From a checkpoint of a small mixture-of-experts model trained on Wikipedia: width 320, 8 picks a token.
Below are experts of layer 5 (counted from 0) of a mixture-of-experts language model. Rows are named router (the router's row for the expert) and show model dimensions 240-279. Each number is 500 + 25 x the weight over its row's rms, rounded and kept within 0 to 999. Numbers have three digits each.
After each expert's rows: a language model's description of what the expert responds to. This comes from a sample of Wikipedia text that the model never trained on.

# expert 39
router:450524523495549450494479445483516522455514511436439480456505559492517522502510542494474548502495444500475481474508476533
Determiners before nouns

# expert 30
router:463482534517533491489480501503491490483494513481494474458445519480530532487512506542468541503503463489460484466476482507
Short syllable pieces after hyphens

# expert 27
router:465480531488563481480444491522492524493485465498469480509463526518498522530502527550503511508520495455487488457521509530
Technical word starts

# expert 53
router:482509504453514484491453454479464519478494504465490491462480485468516487512525526511503502516493502491476498486526471551
Tables and diacritic names

# expert 52
router:481475535516532491476474473502523510502472488526472510489490526509490547498518519499488507495510500514465490446517472561
Mid-word syllables

# expert 21
router:498500541490546451469471462480483503507527520505451490486490529477497516507507503514477537528500455474448494474487487549
Narrative be and the

# expert 54
router:472494528461502479462490495496485520465509497450463487490458511486484525523533564496489498477504486525508510487518490484
Opening parenthesis and in

# expert 16
router:486486535470501458507470483518499517517515504466450485479476503471495549535499546538469506516491453495459457453502499488
Sports and position nouns

# expert 56
router:483513524462530488479459499501498528452470515453491503449494522473523499522582506519517557472491503460490509484494471490
Name-ending syllables

# expert 4
router:484522525453513464484474460500479509462516499439462497475485530476507505501542541504516513471508510502531507496494465524
Person name endings

# expert 22
router:475472537502510475479470490510497526483530526453500478462454536476519530504514559526511498475487494494491505485498492525
Clause-joining commas and conjunctions

# expert 45
router:467511520511531487497452468506523509468462552430493495474471544499506526512501528539508547478438471489502511498519472492
Foreign place-name syllables

# expert 1
router:475476502505517462464440455544482502461528499448486472502454493498509521519489534492492488467484468503484493476521469527
Initials and acronym starts

# expert 47
router:469493495488542490481500444504501514508506494487454478478466495501512499532519520495489542464503459495502470482494498508
Month names after on

# expert 20
router:511479529478544451466464449520444491477505528443495466493489508493509508529541511506494495512452459493479497506499493495
Capital letters in acronyms

# expert 38
router:462471505487530476476444507522535500507491500497488485470480480475461544526501540506486557482526478514495459466516509527
Concrete common nouns

# expert 40
router:496504524449513477482452492513515531500486531451450494467492514505519519532542529528511518467477487482499510471500498510
Place name endings

# expert 7
router:474500536467522467483476453495477525484551514480488477455468515476495524536530537525477539488477432501445492478523474519
Numbers in stat tables

# expert 9
router:481479548453570491482443476493488500507526501478497505475481553481507510506540509538500506510471449521479477486506514514
Score dashes, math symbols

# expert 2
router:489488530462532450462494485507497529475472538505477464502487541493517496515533510538517541453510507462494552459526483519
Personal name pieces

# expert 35
router:484472506488524472501500493528473515455510503466445481478474532509540549505512542520479516483498453491491476488539483519
Articles and determiners

# expert 44
router:462485515484501475477479445511474493501489497506461509450467485481516529506489517537470509488503483517495485448480456536
Word-initial stems

# expert 36
router:482461512496492472509471459486458495460507501488492480477458483471514529492494517518494504504478454459483490481502488501
Sports infobox and squad fragments

# expert 46
router:496462546488524465500491481488529506507518520507466489491462478473505546538529524522497518488485485471490482472494478536
Infobox field labels

# expert 29
router:502479508491518493472490485494482486448497507462468481471461510500492507501492553501475522500495452518504521489498486509
Parentheses and table cells

# expert 42
router:463501539482515466493496516504500519474513529455466487496441539463526536518516554569492485493479443535529468470501496514
Prepositions after nouns or verbs

# expert 13
router:485494521462531483492478480483504516509506529469496492478491499468523543530505572513485492496503508483467466474526498540
Sentence ends and connectives

# expert 33
router:500451527459495460485498475470519493469509532494482468485491487472501531557498509551498494492512463493499490485531484548
Stats table headers

# expert 26
router:489501524467511476471457497515520512501502494450489492474454501481493522501497559501486540522486491501463464460505466501
Adverbs and role nouns

# expert 55
router:497471528515521483486462472515500505477503495492468499460467526490507528494500514515501492469493462553482494452499468501
Dollar signs and word starts

# expert 18
router:501499515517525469470489471532493505484530523493478452481466503453449543524525522520467512503496499461472488483528498511
Media nouns, word-initial pieces

# expert 5
router:493456544510499516489466455493479484480484509440499493472487504502516518510545517512508514508464489487448508503490464499
Foreign-name word pieces

# expert 8
router:459508544469536479485487475501505519481501521437457496459484532478505531518495519508484508451485458501464493493503501511
Years and nationalities

# expert 12
router:472500528450548484497461499500538512515510503489472492458466514459489543524493537532489544524495479510490486462513506505
Adjectives and adjective endings

# expert 62
router:501464495478496455482450502492511505468490532472464494501476502475505523493533559484514533500495469496490472484495478554
Biography descriptor endings

# expert 25
router:450493547497547476477458500503531520496462498451486464480471522522511550544507512509468531492511466515509497474520540482
Scientific compound word pieces

# expert 10
router:475489527502532473471456471503516509467478500482476503483465527506509529513537539509516498487497515499479507488509447562
Foreign-language word pieces

# expert 58
router:447470506494549475462493491470512530487530524456448467466473495461497511500503542495505481488491489491463527464512485532
Line breaks and quotes

# expert 17
router:495476560491498481496482489492492514465517551489504489496473537474525540522502543533487503478507498482493499481496484500
Coordinating conjunctions

# expert 48
router:473465493467522464496462454491482532491487506496461485458473499483488537504528509539495556495489437483449482445508482503
Units and list dashes

# expert 49
router:458496504515518481467475467477473529451478516461464494506463489478497503477505518498497524493494494514483450471505486538
Biographical date and pronunciation

# expert 32
router:488478541488514514493445439516500525473489514488491495448471513498517524495488512539525531504481493475504527481536504524
Foreign place syllables

# expert 24
router:482487498469529469499492487494485516464478491468466495460459510478494510530545538520499508485495484516493482495478487520
Places, dates, table cells

# expert 14
router:493453503480506476469443484516508498463480521491465494492467504460557524526478525507525515481516459509514520465521455556
Institution name words

# expert 50
router:458441512499523482490477486497505514490519518490466473485456487467538544515496519504511486472506498516482514472521464525
Line breaks and headings

# expert 59
router:471486498483525471469500498485511521452512500458480517510460525459522523490487552509503487483488456497512490477491472506
Sentence-start prepositions and breaks

# expert 51
router:476502538502543484498468475499504505446516530434496472463466522506530487532555527523523539450519509477522533490501469513
Personal name pieces

# expert 23
router:475492510475516475487486469487495519481503525486475476491480506475511505526514530521492527454486485492492482473507474536
Dates and in

# expert 0
router:485491556463520448502460484526496484467489513450477518462461502486497545541507539528486522474477475507498462457502483508
Plural and nominal suffixes

# expert 19
router:500441495482511465477466503511506498467520531481479495501496537484531522497541504517506490503467482501455507471525484511
Single letters in odd words

# expert 11
router:476484548496488493503475478531496521469485498527499498469461493491469546530517522504493510495498481454479479439526474526
Consonant-cluster word pieces

# expert 63
router:476503520501524476483453484491474508489494515460484511495486508483496510532486540499497512489486485513477516472497484536
Parenthetical and chart details

# expert 37
router:499474546487520481485474483507485511519490508478457491514485526499483513521532504497525500488474485464497507484472482516
Romance and Slavic name pieces

# expert 34
router:481461517511531479495482429512492481462512520497502480483448510473540516495552536523517497492527497510489504441516494525
Infobox line markers

# expert 15
router:480468486493508459504489489482498480476482531474488470483453482484535548528505519527472482445508515484521523502543481530
Section heading words

# expert 57
router:472507527506540479450493488525519506467501515476462501480475505499514529498535557527468494494493468517491473476494504504
Participles after be

# expert 28
router:462462516475536464491487491490519508468516507474469510477494529442528513505520527548508511475494452537515475499523461530
Census and table function words

# expert 61
router:513493552498502476490459471540509520503472510493498517439491518487469501537487527525532525455480500493516525473526518523
Mid-word pieces in names

# expert 43
router:501505518465538484501472456494506512477510520487459504490456508467482517542546535494518534506494493496504471473539494557
Table cell ends

# expert 3
router:483458513528531471481492460484502512484541539496489480465460494481520539515521534514493547509518473458445493479512490521
Copulas in music articles

# expert 60
router:499491528474520465503488505499524527485502492464452506475452553472537545509524528531494527497518431500495478481533490486
Determiners and quantity words

# expert 6
router:500484523495539491489503463484526495482485524486469483477448516501533533555508534527508492472505498463467554458500468533
Titles of songs and works

# expert 41
router:479524491534546513453490485523491504441471509479494493452444537497509510485491533565482561504514490507472503479479478516
Pronouns and verb pieces